config.yaml
d_shared_expert: 0
moe_layers: [1, 2, 3, 4, 5, 6, 7, 8, 9, 10, 11, 12, 13]
rope_fraction: 1.0
schedule: "wsd"
max_seq_len: 1024
Below are experts of layer 11 (counted from 0) of a mixture-of-experts language model. Rows are named router (the router's row for the expert), gate (a neuron's input weights, with its number), up (a neuron's input weights, with its number) and show model dimensions 0-159. Each number is 500 + 50 x the weight over its row's rms, rounded and kept within 0 to 999. Numbers have three digits each.
After each expert's rows: "mostly gets" lists some tokens that are sent to it at least half of the time. This comes from a sample of Wikipedia text that the model never trained on.

# expert 11
router:443569441516421479482498501439397471425460500390418542486583476560498460515523467453511441486401540495492486487408469514502559458536492525503543495537534439458521515443454586553468527502507412533567419572504535552518463542516528466516464506570530462470592508499481495457575512601410510450588463531350488530404507664516432550407497484511525492462459547491562486536473492613534522545570593507563522512492519450416507552520538426507449516462518448470493527549540487513512551508404524
gate5:501425502508428499469523485495505507453477526524525478522473465529508431455455498561496580534424542493585546514395587604467442457427493500520475526527494510472502552524432553423568534577463500465539470517429524472443490518454498522525446484489516504494503557502539511493465569490451497508484556501418565568417478453515382536588401376473458471521511571477467497613536591543424569497533461498587475574404609443560622513490498590401482524517410464541481479509491449569475565555567522
up5:454518406447575482410538654439551485472592503526503424516488431533484515473487529541527524507566532506552502470416473505553495461495486506463466380441490484404469471474567481508524468460432483419559493516461472415565560501552483515584400465450569467513443505521561509550549435498465504505514505576508444497469526413545508438519506495505529479515488505561502469471504559414475446462490487459386485576547474455464532434522528621455510574656557472549485444438439532571413524488469402
gate6:508478471523573589510512463513456557540472529475500396570535417507536423532450534477456451576463441473491394636563500407485538418441522551576520516479470507470453498453457574495567506429578461522472491478408436459474571534519559487530449488426506499540550485456457541493466493448509528583499454409607617390514510440571471480541488428531474575527455457499485547546512485529428437590514543489475479437570520408437428563521479552494476450525525551515503516470506505506609602501509463
up6:505539507519431518516567637516469563519465368480547409380573559489562523399509546447499572567422494482508477513561463571513549475490475495423536479511505542513523562494553492459526444485531471401464477467475564593531437493570424473509565506485558511439509469493461486520554452421458456575488531487428424586486505474444545496443462563464507498360513563497530495498563504508518525489400500561564547508462466637453535512431469552483517488448509522426536518566447505411504415428486504
mostly gets: " | ", ", ", "; ", "| ", " in ", "2"

# expert 5
router:476538465483428500432502504458492508411487404463413511516565471596499502506560421477502466519396512467554532539488447511437507476481521491482547486505575414507489504451477563495468587491490411610578459563488570527524511528483468484453430501529506390437556556492479505483482480577394520461605508549439438571467542546501448533411461506497476528495542558433526525515404455652511510583522622518620508531519472514470500539557506430490507474395516529487424504557560512454542546466409484
gate48:439560479540497566549502572453520471457504371557501453545482535511467400505469370419452586503449523551469462464528511470527519601508468554491485512583545441459558427399465534475500449530490454488442493522510470531459504425484534438541510449446608460559556529416497449572458515555365515552528537402451425559477473530445554535472554500630493488549533512521528509519569556476516525550532490531449533579390484504482605529562509555522528515498436450457471535511416485484422514519570471
up48:450492465573496504470486513480526507395565429622575522536493565468509528458479539531466495418476375441472428513527491603538517556467511518454398521445516469412464554442508447521526488489540413464475416483417574522553472467452515425475524550604493472464582495509535519515505496539525534417497485562558511501527509555508433446494481489454593465405510563573500510619489487471441466568597468476539566608596546501472535398469542552477504421527458469587452533439490432498531554534526492
gate49:413521566429467478532568496392492505470506540466484468406522523514481446472508536542524562560476551514478474534546532511467491477464399392516508613516419429444547486535457489478398403523497464469494490461552492467524389539407522581506506615472565518443503465595444503510527564452485391598554481464569446528491539472572470459538543434524567411535488578496492536541536483464443552459513476479481605515474513610501503524520544465533471432474538385489415461520522431506537445571498543
up49:539408554522493508563409466513488402487483510446575501537522558478435466575616429417439493512571545519480443496509566481552495499487456410427515484442537436512494479579526501578442495492465443532518491463424392531573454514520488444485559476487481496514463545426580533554372462546558475504544475429485489509556500557486498544536516546544478409594493593472512434478470525548438446515548494413636468505522410462514446424482545518500512480499455527538526458438546374517379490461499477
mostly gets: ") | ", "}", "0", "°", "′", "; "

# expert 12
router:451580468535392457410504470513512528449434452441559535548548461503548460505571445526493473468435574524576385466473454587417530491414492537513554450572529536452455440459488509523434501483520472559535489536500487571500456396468470492462462514566411413459541583501520452423572522560427533532553567599503413509486547543538573530509498470501581535538479510492551467413513544556562456511547568407563541558451468511412485552570476427461497438487485536536498471584502508567581543483429547
gate0:506471507540503490562538551452524573444502453457535592494497531532441456476587525503574486402558553535544564531470513596423490504403484523434503569517462496413605541464438477570520478451625481498504501429532465459502607464548592404476538429476396460590481435382614570475489521425473579490579475453534527454527502531506481492515503487524525474526481537414540476529525527510583532535439480511498498423556476451513502460450551469571496486483513481454493500561395445581544449532421541
up0:472563536621571458550477470594404525556522490555450522468526465517476414528502559514456513444431476424418533492530488458510524577509503483570536569544533528466422397493577459398419550498521442485445576476480496599469510404507523546539514483522503474467521463458446423475525472488485442454417454492553520571488471476508467592525565522556417563481514532557459495605458452522496576536554581469471498568506597606547480529470450499467486512538449496518423432542558603427507552507578447
gate1:542353459525501466518480468476461466583450584587519496492483445603477607410558493515496474578398464524477452502480544517548449432551507496593418572398503468475524557492521535509534508477418445475526495456500520515556417522503363502509574503541463553511478524549488474434481488488439519487480492551452437525561500421519535590490468573494530468516554500542534451524540540504487384507583487519538474548401483429481453499448383427516517501518613509523429480479563516543463620523560514
up1:620416468541517580484539490585481531512474543524553529559524509548579550479555497403430563521493476543526557498481518460519436476553530583531466535502526486585436551407551504410517475457439450520589393535466398511594532465468441468498526495452554544559446497533432491494417485474474396520464517426510486479515598417530435492508582447559471460457479528527552493514510582462440468470572425581579609530527486441507441509536511543478514455494481517481453406557496471434547465592508426
mostly gets: " and", " in the", " was", " of the", ", the", " to the"

# expert 15
router:468460453537466553513459557392468552507521433441570499555532504540571540561434447469493489446426532528483514490439502463474554440478531487533519475590455543465405522516452509540501500472530458491557436527607483618483476450605495486484497599596539466480533468451522442566587556553363462434459473533462504469429468518526485550494460493507578532543414562607521499479418526550563476564551523476537522525386487437499456532473563495539447459451626532417473504563468476537554576503501433
gate0:486400502540495560494446538477550410479487537496463563432571480473515628519485547501444517418461579513534445496481429403495492492476402512473470517529419486419423574560472478488518465437541639506521460551546564545494432539514501457540546507566506469477504404466451479485535491549509515508544472461518443560543375490439544453444406453476574554572478491492446473400544526536480408546530496540564528501450515437456509523457445428431563504410551548511508519446450469627493498501601492
up0:541529518503467428462506446489486530500487495503529458521407504504480417519523451513523478559585469436480554498556595512553596501459596499489464449439543507656493462483603559489435510439520485506490517462457477486488557523459430559548551530391430531548521519498554524446503498391467487450539493502549570437501590420578435486527603564489420454453477439423560502519535483520483575533530519520461494405479478586470459362526560502568457482548495431449507509620526563414498476493496439
gate1:534473442640551549448428456482477481529571482489520482495591515533567495476442428561480493504521556499445495520403552509497541379510462389544547448547474577459490536504426511559510497497542448516551549506475579505438540490437412550507621515499545489404566516430416494566518496448415518432503546528481497579416530490567521514549454540569542447437437583511521514600523532554448519515570460411444630496466512468454487544520554532418555451523552493462524524502520485570450521489570497
up1:525570518508441485488492452443465483465439462511550481545523456483448414533456543455510573504454537633529497436444476487557512523541563515469538482527541474574426473615491528506593499588470586535468542507533501507489369491438509489606464528364499432588502441464523456467477497543608531506529382467519484485561606581554519486513554591405472441541507500465579427606519501518590504529486482519498530543509418474508510459557445522538546472523549559491487415466521558518527475409521531
mostly gets: " F", " T", " \"", " f", " H", " c"

# expert 0
router:465537507524523485472430517397474477462495457453529538478486525527565501562484447413571404515431593482483509525487487545492501449377526488540505567550543606443455463465428479485468522493497417436473428526558440532506512470564543518519434583521532482562530530427552461621543535583444511539533501529428486437541500559550490539458476501545566447481403469549507497443377585600524455510549521544530549521397425514494501498461500486591464509540605595439447471461427508524573527483450421
gate0:522457471521544474573420536513588545530505451450477549430528608488566487436451426484497412464469561614512543532542508590597442448474558473425538475501481497524430459605413487524452419520479436525514495618443457577552440535513495539526485457501502463486518519494513507537426506550576555490510539442512467411539513507499606511524485494446592445542510520493579536516417421497461534529516460531577534529534522630449426399550520432401472512411502523502502537489531471543551526489431433
up0:563511526644529513530524487565634538502414555419507499463456586582527517449519419517454473451433602512537534553475520507517482473561541526450418531443548491504529501468481487512461560517483423504447480508477471544490462496468547502500466507451497418619515540463533526421570481570526509504497580556560416504458502499487563469583584466513471441535535498473584496505484543540468566555445417507523514503520486572509364493611522428534521557552526549442427441427537491401495624437493486
gate1:403486456442586487526480463457549440477425620377531545473512493524496439493569488553654474494484471510503546417498475526556468506499462351543505480432561534540491629478433611467537532499535543502553495547446528460537493514519517523420565549545553518549478562533490515547522425541525496469555480447428519396462551533522598535481508487615421423531454483433543481426476468537521489479474479503396556431539477561505523466555521544517521494497464525552468493564454483468569573466439472
up1:475504645492541435575423490426593509453379487519486466517494562469483490513463576481504429477475453499349443476573480482507452494395482579436462414531607475492500481404480546494592483494551537423463516535469606557416473424450481519595492517476547485515482513504499469511495563606483547436508500445582571513540425523441516472462460501550516508445496488496480428552542537597462572443567473495497502484590601501532558483473487557449587445477488525439444527485508536483468482499513506
mostly gets: " sh", " sp", " ch", " fl", " pl", " dis"

# expert 13
router:467549481570522518493428588457491411416454443499456524483520472511557538569559473468532442508447548614548508443465500521505575449475495519507578439452502524561479408466494586542450564489484430577558516549555445557521573455520479417523478530558460521530470553402487441583584518457500477433524496535513563523471528490490392527501539538504450573542501553526621464465509534576524438490608569552556524477422446472439424553507578574598516469489557525472446440549498574480558495468478408
gate0:465529368508396547527489542505465550477529479456504498500512454479510502515539547442521552464478546515575548575502578465482577520486554441430483425497449588555568552481585501486467518511531485522523504488573551476521527486602512595478495592518472489541514434504461372495489518504560532467557511528589469493381486486398428511605589473480479504433519525468511441515530466551550477454523581529637530574460478521487600586522581584498555430513574507485497458510460584427544444442543469
up0:559372442412554579500556461486550483463494451582495576577545493482525564537545587494528556498448418553531480489476509465468543506498537468459446414452403507521548530483539483529460502531594471503504519510545511469420470432586473511395517462467511460542510547513533493514478480657588546469518585519557582503494500483481585516587453432520531515438525550533355477520572407451497430539440474579474532564411519469529492448478496593515519436526499500421490508490463440462495474521521599
gate1:483435490537460448554509526441516500463518507423522468502430503460529484532449476423516494502521455482470568508536470514452575568564492445563473530543571536527541459609456404435479461517485440507539512544519550478514523500514481585463582488560543543459547687487375450476600434457454426494453509525443398434543482590526526468542565439494510548488492645542459507454505587475428447521431486408473570514486466583441519478462542546462493518472479545532503509427557436440475522586559490
up1:493553468435440490493465488388659513417459528502591482495496572554453480573413575433484462468513517484468499546495512513477479492611531511496512484560463560476493548557567451530557505478492470434528461560546484492464376529467579496512473496573603531575507435638520540529484539415507456513493483511507473437491516545415594562450541561496583442457396531512449606552496515484508437476485490562572537557559501501534471509525480483542443477448539489591472542409448457569459500475443432
mostly gets: " | K", ", K", ", B", " K", "aj", " =="

# expert 10
router:490475511515456532476435588391501516489445500532508511556539461530534551584434413473563471466429566556505558424470490466492536454464493536516533428538529585450481482544430500581498539474498478518531458511564434536513529461509493456528482671576555506529499490473520420580577496471390422490441444508513504442480506498518478562525507487549483531500430615568585503456429520533527453507542542536589547511426468417457429548533553468592439478459636457451463433471470551485510524519459378
gate0:576465445572443517495484543420633493453504412532509571481521513483481500499513532477531525534456466601480564503560443458493504596548616523485487456604436482505403529560415518571504422490537560494436447468574480528516415496562467569549525447511611497511525529512418469574526541573505534555449467489550470481506481490431473580487465518455537536538559510592498508476417499472613427460540407487509614525562465595540514546422536539536516529466570542500524579441551487539430491490471512
up0:407474489438545544586490484563440517493470507504457418561478436512474549555539542466524510377538527473584367545528543561505586542559518520527607544504512456509533451519413507489546522528463518532579557483479508505511542462367482516445552549390423467435529518416545492505493582471491553471561558431488499592485542444518564458576591517569431511450517427452508410479432495574406561539520455526521402470458442526487489512553545514460562471495507596457542485528481500511499487504580450
gate1:410495621490469547521468394603493539471528495422507601447483585462519481548470499462485506496441428504500554464595478378579409492562488533540455541505612493479510493499405545565557440493504471551450444559506491471556477453524455411450459505560534526500473477552484522544434545550462450434589537504499384513547511478466521524498530500514396442514482546537602470541500423433572506482484482523479537529557508514485486467480630451481486422478548522493467494443519497490515609592415574
up1:597410582495491537470411411544565542443482548538512542414475501475577466488369459557543476531495399505521467459533507535555565482527497511528500499552573484603411439511471495519535423492447517570493561417515521611499483467567546503493495479588495596582495489603521450476453509579502470520508512543544465465530524410500512546542464556485490518536473457503499535506481500480651588497505482456500447481480441553450416556504581448527468407487593456459542506552446481436503490563497389
mostly gets: " b", " St", " L", " K", " Le", " G"

# expert 6
router:487528452573486472473486542442467445399463539464423492456520460624484579602493490471529488411460492530552501404499406508506523466472477546522546416511497543440488416483397529584440566482537400586584477552540519559538510481457476423481459570517450502489479525461532397574522443479490430434545549557547466486471504589539479501450422535551462574500498620571504492428441558570518465522559549528569472542465532453540503578608495530584503436455535486481500466534507566494541505465438476
gate0:455523575510488529523575498554459582514487451501552463533561512507471533430512488602411543466595491504536476529458493428540589570466531518492398460537448492553461480592506411443452487407469410514498541425422479437553478537469584528539463601385520472387580541449527585463551541492494499546584508476538532530457482509451457443537558449444485513550621484498491593576446534499506508556440454509545460461479465470470572523487571479403518499493417555542493483553571488523440435503546540
up0:527544432602513497442450474503506515537495496457543454534550455522551549571499480557531408555321515530493458576503595603566384431537486487549424550543476562468524538448424420571511475504495394508512447442406494478493532485515488515398440552505464503512496511436522492505516405542514504524587462501571505457484451463487517523489432469548552563499474589499643496472468538556434424609455556420520491479458441469518494514491552532554557507415512496512503607498487543536514504489487458
gate1:614476536472453490510534552477568485464537499477483514490551525443518476429497579552453491488612487478449418559427507479584561523511570537472446507531548463480518546477527588453401481531407428538448618508491494577517452603494459499542477533409496441434565395518496592515485554461503580507498530444514511507503547553582356534428511508530393428485476465509443532466502524435459535529612480484456496525578499507563401496432488523503495513570501460506452476602567557512501464441556523
up1:527483450458529461458509535510589445450504489593505504513553435523526510544553441627527407533483551522505488625517516520500518505574498466519481499593369527530448465506504491478473559435555564505525519522519493446453474500430552482536453405442454443588537498474553467461382524412524434536505511611526459445490495519560514447473390490577507612527488521426443480510445596454437512433503471501527494461467427498473537477587577586511466432443536519602450420556435435516513501532475536
mostly gets: "ina", "ai", "ana", "á", " National", "ford"

# expert 3
router:460455469512505494484462554433463513528494491495560460562511494586616559524505415492569461460430538485418502522465488534461554411481459460567534457580515536428448438495413510489538553463536481481508427541517483517495529490579466504489497660472530475543481515440558461576525554476330443461482486498439527441464521502555531542477473500521563504478380553555528460435396552533499453543528535477515556508408441434440502471541573422558428483422589570421463465491488479522535549432488414
gate0:428458528582464451534514512479464523488546591545476609468456496601500644467523474445572474530443549547463503491546495397445562448508452490463502551457516609460553486550479487408551539532479424474560539471452501513429503456606570547542521566414491556481463468493502454449487505491388477521462422481477542482521496525529454482389437463582523565521507579587442458506482498537488512445385504522506444488492523500617554580530448482549429420566518496404526434460444486546515512493523470
up0:470508520462589431449464524455591481517390512500599518475455485474494445524421422597462555447515490527478497509423547482491400489602540549576538483447428555491468524563507508497552480547468487543470420580498519483495449483468510564480384472594512425538483456539564491505544527462614412471498477537488514505430606419541553522546499585488507466534443655409498537451493486555515512532424546504483447453524506495447488550466557540507412532546581498581551480439522518495426468583490487
gate1:508416507473402464499463394470497570417552536455507430553482432533528529520457542528516528455513502503528526554498550420514441423572480568565445528510571527465524523547511464546464549571385524542528552534538499470636483469518500406423412492507441447526506498372559460495530519517427528468557413490477546462541481419571478513582505409407480450568528513540482458459427486463451433457526489488465465479458496465356460555536520474501517508456480513523499548416433471486539554599603486
up1:543495519540524521551432556370540431423550484468476448539591553490539528503506481469524546519540553506517427495546563491489470467549454576491545495509487541503569469432522555478530578494511511499489553486532451467467447543415574524548546537488483535578465493590469489534461566460418514388531620523435533528561621441516499510539464501472529515354538524498499498488383534500490520457437434577567637447480436429546484507550563516480421493501516460505600514525554424457495543408416523
mostly gets: " f", " r", " d", " w", " p", " s"

# expert 1
router:505557434558486524446455514452495409441494462444609532614559435531526434564588466515571474456434515562538421530437424606520469493462463607590502451537593501533467453413454523519449572496521457521481455552515425485586497541535438461427489521476452444541476493468510525561478459550476523497528521549459490389507566526532529558486446467558533469518453511487608427467524539536572437534536491408516604566432454532461562530439548434553503510424465526520489491563462542524568553462465539
gate0:572441469504529491504539544518608472500475512511557560493466371571504526526577463477481451560489488511491491544481470486457515543550503477582451493501456518490453469464553497527525443530505571458498543580552488450483499524446473535449569463438441553450485488505480474549483438519482461508521393533435483588491564516431477499500435568536498590536480352605436489409489565485472443496558482501469577546444524477424476550490469528502510659584530531547451456453572475440531430594675501
up0:490552460546524518488475493484467523498546490499413543451476459428454464449537501573475487420492436543544518471413436549446453471498463531575462514457526517486514583503435564400477443547564522436498559528522521482409517506434454566515463474489461428508442499575496501544472566537517588529555532554581399387503422393496504486518570465494509462452456553486379472507482555547471415504470468505589587475492599516527519448537507452499505532549446582527458563486373596545419541604467572
gate1:482519547507504419594518458559488521467458441418522500525528421471516517457537554545543503478414571541477343592592510564517578504487503435537433486452601485479502532435542540618434514492480534462576466523473456576489457572435536570481565590560407494527507473504569449438509540517476453493554513547534430554567548460516560552493478464506490577572477528489541498554526529549525572546552455440512503543517546510424603500407495524497516598535513570472567459538531541539542533590440565
up1:514528539537405471583565500520582573431533486489560549459451478476517388425434526545478498528491421584493533468496435445467478382489447460451522635479488585503490502468611523581479578499443464460497433467422558509390519573487511479497422559478451512591524535557506515556519419506469389438476410438511463434507536470514537501457536439512520513534410524503438575545440414469517585544593531499548457570457510517511499479453452522463535520537562562476505505550490459455504546544549547
mostly gets: " was", " two", " three", " all", " to be", " more"

# expert 8
router:420571462556475446461501554496461444419428466446444547441478463563499481600495467474584463459496488504514443411469388506465477477441508539505548470506521546454497422470444566536411559490516439610537443555524519590504506427475488446453452576510479456517533581474553430597529519519471523498565603567520477460453567652581421535445456532537494533498529586547495475415449538513575525542502595497508504574476463519485513560554497537524460407455504530456528458553542544514518469447426559
gate0:462516584550513430549407469432478517580485538570474555543618509529603506472455467514535560472500396543586504551388519472527464442478587433450512516437480510556597461514486542461504471569575497552508512482560544528547581539505478548447467440542548564536529477463556470572450496489561443540446503404487510373579517511451417527583537486565499585433535589488486533475421524486477513553439470497489511464482520489513472571512504393442530568435564563483471526499429505519518387535526519
up0:453496564488476502432408478367491610558543508480548506589590523575525498417520527571470524493503545548571528552490504475499482423481472502505567516443573475443408468497499530529486568510561431499527520498516427503517625559550491527554430416575436443528536563567532473559514462563575526496454454498474469407486479504436462568511565417648531513442615511506489494503423543581478393536482497529461472409436462488498538506493543450480469478476575423458497486495463487582528515501446479
gate1:529420509531530512628437549487501547435454487511521580537490490497491528522500469446561601504433433446538498433514446604443474497447515470415544469453498524612496388574491461468375558479530585458555523520404512494456408461547481542512483479461629485615496470396556508486469472508543528526520514493461565457449480518458486454541459540533548505542475516527507542424448545525542539455440432513496480509444421557506475621430585470496574471432516468486428412563490505470449518511570507
up1:479520442513477535474389555537505472448376534499508469482519541550495557484406502529487532495551464471490435480501497535467527476461524509493450661519476541440565517465504534537468523521509541599498516474631470463487533484418564506520566504475418552465523502591495538434460498572497491560562575580420490518517535547559568533573474509603449529540433457468488501492593445425522473586511425517551518471569452522366478561481473486512419450501534587442632538517469598535542456493476542
mostly gets: "son", " University", " John", "ley", ", which", ", who"

# expert 9
router:452631454499483508475529467492430393466433450437433526504571455512526405539519541462522416488449515467556478476468477517411543499441508552529572430533499448534458499452528567508528555506511414560588479487493547526534472438504458458449490548541420466531536555436519423502567505604497452501500514470418384495468584514504458536395448460554474545572540502567496477477467489648564462513519592521525534547486534469476572527583502452490478487456482484425395518605553507563458504418447453
gate5:579565463576540444548511459582544531521461454468492550438547605515498535416498520506549538452470506489392451562470442584484548445537436466545413430549469495441458547500443485577464522519456536440521478405482479578490484512494465454462538503472487570597477550481522573560539373448460512517377511488468473521388479422452507533516438513592463566514463572471489517618493535549525419467540419476545532523366491542532522505479476421498601519514510442476580505489525527502541508509570469
up5:554586520417476471496434507525503487483406572462450543466501600536514564466494442572488444475473511509515534540466576586558501464503509537485602448541569476548562603485464478397467546521497422472637524418452439498451449607477551539473533557440574546547455516555474502550532489458578504433527465544434442508489576447515475455538468555506520442508490562479469494455476460495477443547487459471454527533517506433462531507560430483524543395528515487396474600436488480386509559383559537
gate6:520500494489477617464492484553514409526451566491494499494532485499481451473470582416511525437463475562538477533564494470473467468445483585420557506567489515564496432484409609417539539505539467521478447468434485583510482523518483515471479557488496509459425452523477554463463506616471555429445403387442454471620459477538509575475518400498494494505454504437570542478442420550516453522551627516466534486407413494506525483529526439390554477446498495642441471528535552539501479462455557
up6:573430486472475537544486549406493490578563434525575545500459477548468496449532528592520550575449521472496603489476522398520497382524517444433469443550500494559431486548569523483549444451458443502524490542541507492360451482506491555438511454464411473480564640523476558536432451462528450516486506437521447505440572484471441497477526490446474545466480483557494501429534458503526462613526416503563496566444499485501495532501440453489450399565501568411554596514461500458548487615583468
mostly gets: "\n", "\n\n", "===", "==", ").", " ="

# expert 7
router:485558450466464547449467519461441525465386454438443529482579481513488508477507441503521493485449511559538386470432420512489568475510508534509554380558480540486481453435435583563453495491489459520578472522498416605515418448478510463480400463552518450485602528436553441453577530548483507511508508499411400477393532583517533552496510424509538543519570574519508476475491488571553479493567614479570525509473460415398412566603555475504533432449549484486467487564512553506498501504426490
gate0:514483547451444504460511547460551483412447482486518461457561476514503574538487443521477483606443507576541558483590632470454430427552385497467456458487485508508492453607511529451501475466485529584530477550465475483567469531415518465459494512524472500497425498579420415483526549450471414543501490552496502501518481566503483431550420464468531468497482627474471599444496536463459355469452530471646490485545441503437484587517483500430506407536520554529529565421549492552503574447458458
up0:504473551570514462496466568562515547497573443487590479485514500513504529466443437535467513548446546561577467503529486629442493527446504448426522502451482393531557466541586498520523503458534517405477495565451556605411480450588621592506500457469518521552524568480464572487512499534483562548481491524530465471406402532418544381489496473501514517511498436550514496545505535425611469405491467519597530557523496541535586611580516469445514560469416533585553488546495507485507516506446542
gate1:493444528468480517464551497469417541535537568461416538552521617518546564462433570447586526489502524536483523548589439546512534530435515552543469434517541565436499645602488517476484468512470483606479517535495463495487606451446465476475547468547501510527352448475521426453495491480482421424429569473474421519464508489440607574542532492532517539434509499486527428542508566450491388528540525411455436504466462440473509478506457464493547527407549494569480549403517485571539468549475436
up1:511552469575515507505486541434534492464525431521481511637510510508498477427486517557467507495470438593438452493484458450440491516500464495458558333503440482531538472549472530586508533492403471506512493596554479417483516530451482536516430509471458457496462520447554473476444506538490439497489428366489379464513575472443541516606488446510522546479502598557494454498400574458456446493507606415564500557486559433406514471585537437562480525492521483465556494389555429534447470467501453
mostly gets: "In ", "\".", " by the", " In ", "The", "  -"

# expert 14
router:417534452544440477412466542490432454471494475419504565502617446550461437514522476470537461532486564505515511486447442539515497420442478535547533469484571447450491500443467530502434550497493467648500442587490515488554470484519457440478439500502447451484580543515551517544531500555472543453569495522434449480448519665568411547447426529568566507433538492491538448511418492600551510520518565458548509544522466495471570557470533391481487450417449496495433527495583458558551543447405590
gate0:514478525509463452556454446566463540547509493519462519512454442552530633460501535495610488509458463558547579483560544534508366514526465546486517500507544590458529439452533540457462533456504496547449488494540489479530393394488427433505415457551494540531476505492580509495405543449550408524497421465487507493504560472401473465491526406483491401536466518448499492522493450502557395495410483532447550605519367439499582491461536473517596568558549455501468442418445482422519544511561498
up0:574534542496552518508421468559417547463566523518448509413432508563448387483535505479488485532529494591583445553441474453458457499505435445425525568453563547551435448476486543484461416473503533593510454598493575497493467478539560596472526502519597539584391592462589529514505496484496484424585507489487556414492540524478472471500515460499514543480564536499505467536497520443497532619471564499569469593558498536439512459551509476440498509518465468459510429534466412614533389472514585
gate1:472545515568507474445474448503547441557523489540536437520488503416476561521489448403463453535450532496570542512449548514558564479541490491497417568536543518464547492561564488549506557485496520614507476551552529496441414446587502553471566481474492473496492469592465557500506540442493503474435424531492546556438467483515451545528479505501450529616465436470645463413537421528511430518536539343582538582428513418467532606512469429456513569467412582520475554458489488526458442472584488
up1:516440507401571529387424461473534513542512561483469434491522497525507518545515449541439477564552526498478568429584505597448400465620530511510405487481497588571454453526463482469475573487521492529444443533497494517435506501590457495483499534487444524546611601528495425517529470430534443506484496512440627552429464454467494444531495474464452525552569476457513419412520504508461460471503503447570644544547502519468595543465544476418524437495498543572480557491486522553429397529544467
mostly gets: " several", "100", " km", "% | ", " million", "%"

# expert 4
router:425561474508442427402499525518469525493410429456585563545504483490579440525512442496525468495459532525561419451424456594433519466408487568497544502596545568454458395446490494524405511496558473537508427495528393575482428396470471476475467509516494415486574571476553483488520533547498501539533553546483493456471600583569526512438438559510576508536414506489542447442455586515530493500480566457531572584488430459436478567547524429497525451474468581506478498515464525544579512445430529
gate0:464416482549494545426514480493468453563496561524505420530478437501475422521544395460479486416489427486496614464479440499538542440472564575474449433523526508499524448428553548544484477489522525451537441506455586541461445371552434527505544568551502566505462524539468458554551412457511456512500480465400538538524470505499523513507557616478558451476447476569525454473635423511492504591491475428497419421496592443561509532527527532527466536503567563483620417518500463495476441595430510
up0:489578574495406539597521485536500550567483572530469503475449582493520508517450455482410493619516567407490550520605489551505508583423415461471530467517532599493448460478504553450515502510532577534405452450526485548549626604522542484565415575430501507479485484502420497561480547479496471499526453518611465434476515527562428476514481492403497505375462567475504420483462526482458497419531523489538469544522501559491453438514483481580511512622452484453489466488509587471552491456492439
gate1:602455401528424507555431514519561452409539506510505513437398581487395552475482545465477506486477518485470516490531501600432479488444424605506554476623488478530468416475480500501463448509435489491572480551480560538543364372502486495485420529410554539496484417473502491455377489472479509423470522514548423614460500439501521549473438498405482463529397443439522514457517510499476454424601549526521496481421462497422440539514507528506507526525500495464520533505544489448465559471503559
up1:450515475411428536468515431443455483589519488546493527504490479452558410508472499545469465564536504558484571501416457440515449472522517496560496501474427489480446557505487512417466454638519471631456620510429525564454550527560480547498466499541479601503435517544519385548535491451547529587477517511470399437516511518512412590530540536537560594406500525438532577474486457482527528495531447500490490498405554511522590525542525559483453550467403591464548595554522424506511442507478530
mostly gets: " was", " with", " were", " his", " is", ", and"

# expert 2
router:419545452531490448449508622494448410413448464450500560489522448564501474558515512474593469454473495474525503431434429549463451448429502541575578481491543491462464455455429564513456591458517432600586456570517480533547494457517454443458437536520460435530514548443590447593565505507508486501542563525487478458439534603549439573420426509564489509449549527531500426448380503544538529548474561507484510556437437474504526565526510437522455425449487496448461459533599528553524513452454577
gate0:514445528559428397517531492513538499477581527465500515482473450470524470519490387534533429552498447486549585510489480403497401413484507429544436510473514511502540543502494398513481522432501488554369404551462466462468520478446520524541496560519427612458549481509593538512448611462503431446464593511599482476528533585527435512509420556539504460418492518613519423501487457436475452539430495498388441490512428449539515494401469549438502520475588493523502563491508562431519560503466517
up0:461388586489488575542483571511485516461484484473557406473529543536482524516541472442525566483500497530549564563507587503534581553405419471458433475620401484451455565506436469464461534426526552427472522498446460508520434478543510489506483464510503428552506534494428493436520551426456558542476428484421521529395493353502617460512525479467514560567463491493485573504614565488521513540547523571509490533462572519442573518549530500487542495542539492617467525419462417547584471512460472
gate1:486400464513427475538453542513591481448514624408536398488453516465495539554477522468542530535562525449501441516506447516557466512526573369511528458510545607411461566425555438434492616511490549563425457450517512511443576443495505460476533554508438533478536457516450533502535507467456417511508452575562431564560531396550475421484426461549432453500482481554449538542545453551572514503527486606471489425455556492430510453481405460540492480534559515552478532467485533458510550429546555
up1:414479528492432437559550464539466472436482507528448477397530426485580471524508523465511535415525558492476511591522519473565446469473523445499437539405435462434479482463496557560467547463375423448538414455412378509460539484477490456588547402546438534496554428503521412482532491475434486416499445454498492575590488477529471498413467481584521465593550502469431597454480536471494524466479546553497493470408562489585480470437451567447425478476496565483540531502413483441498461536536504
mostly gets: " film", "ation", " University", " team", " public", " military"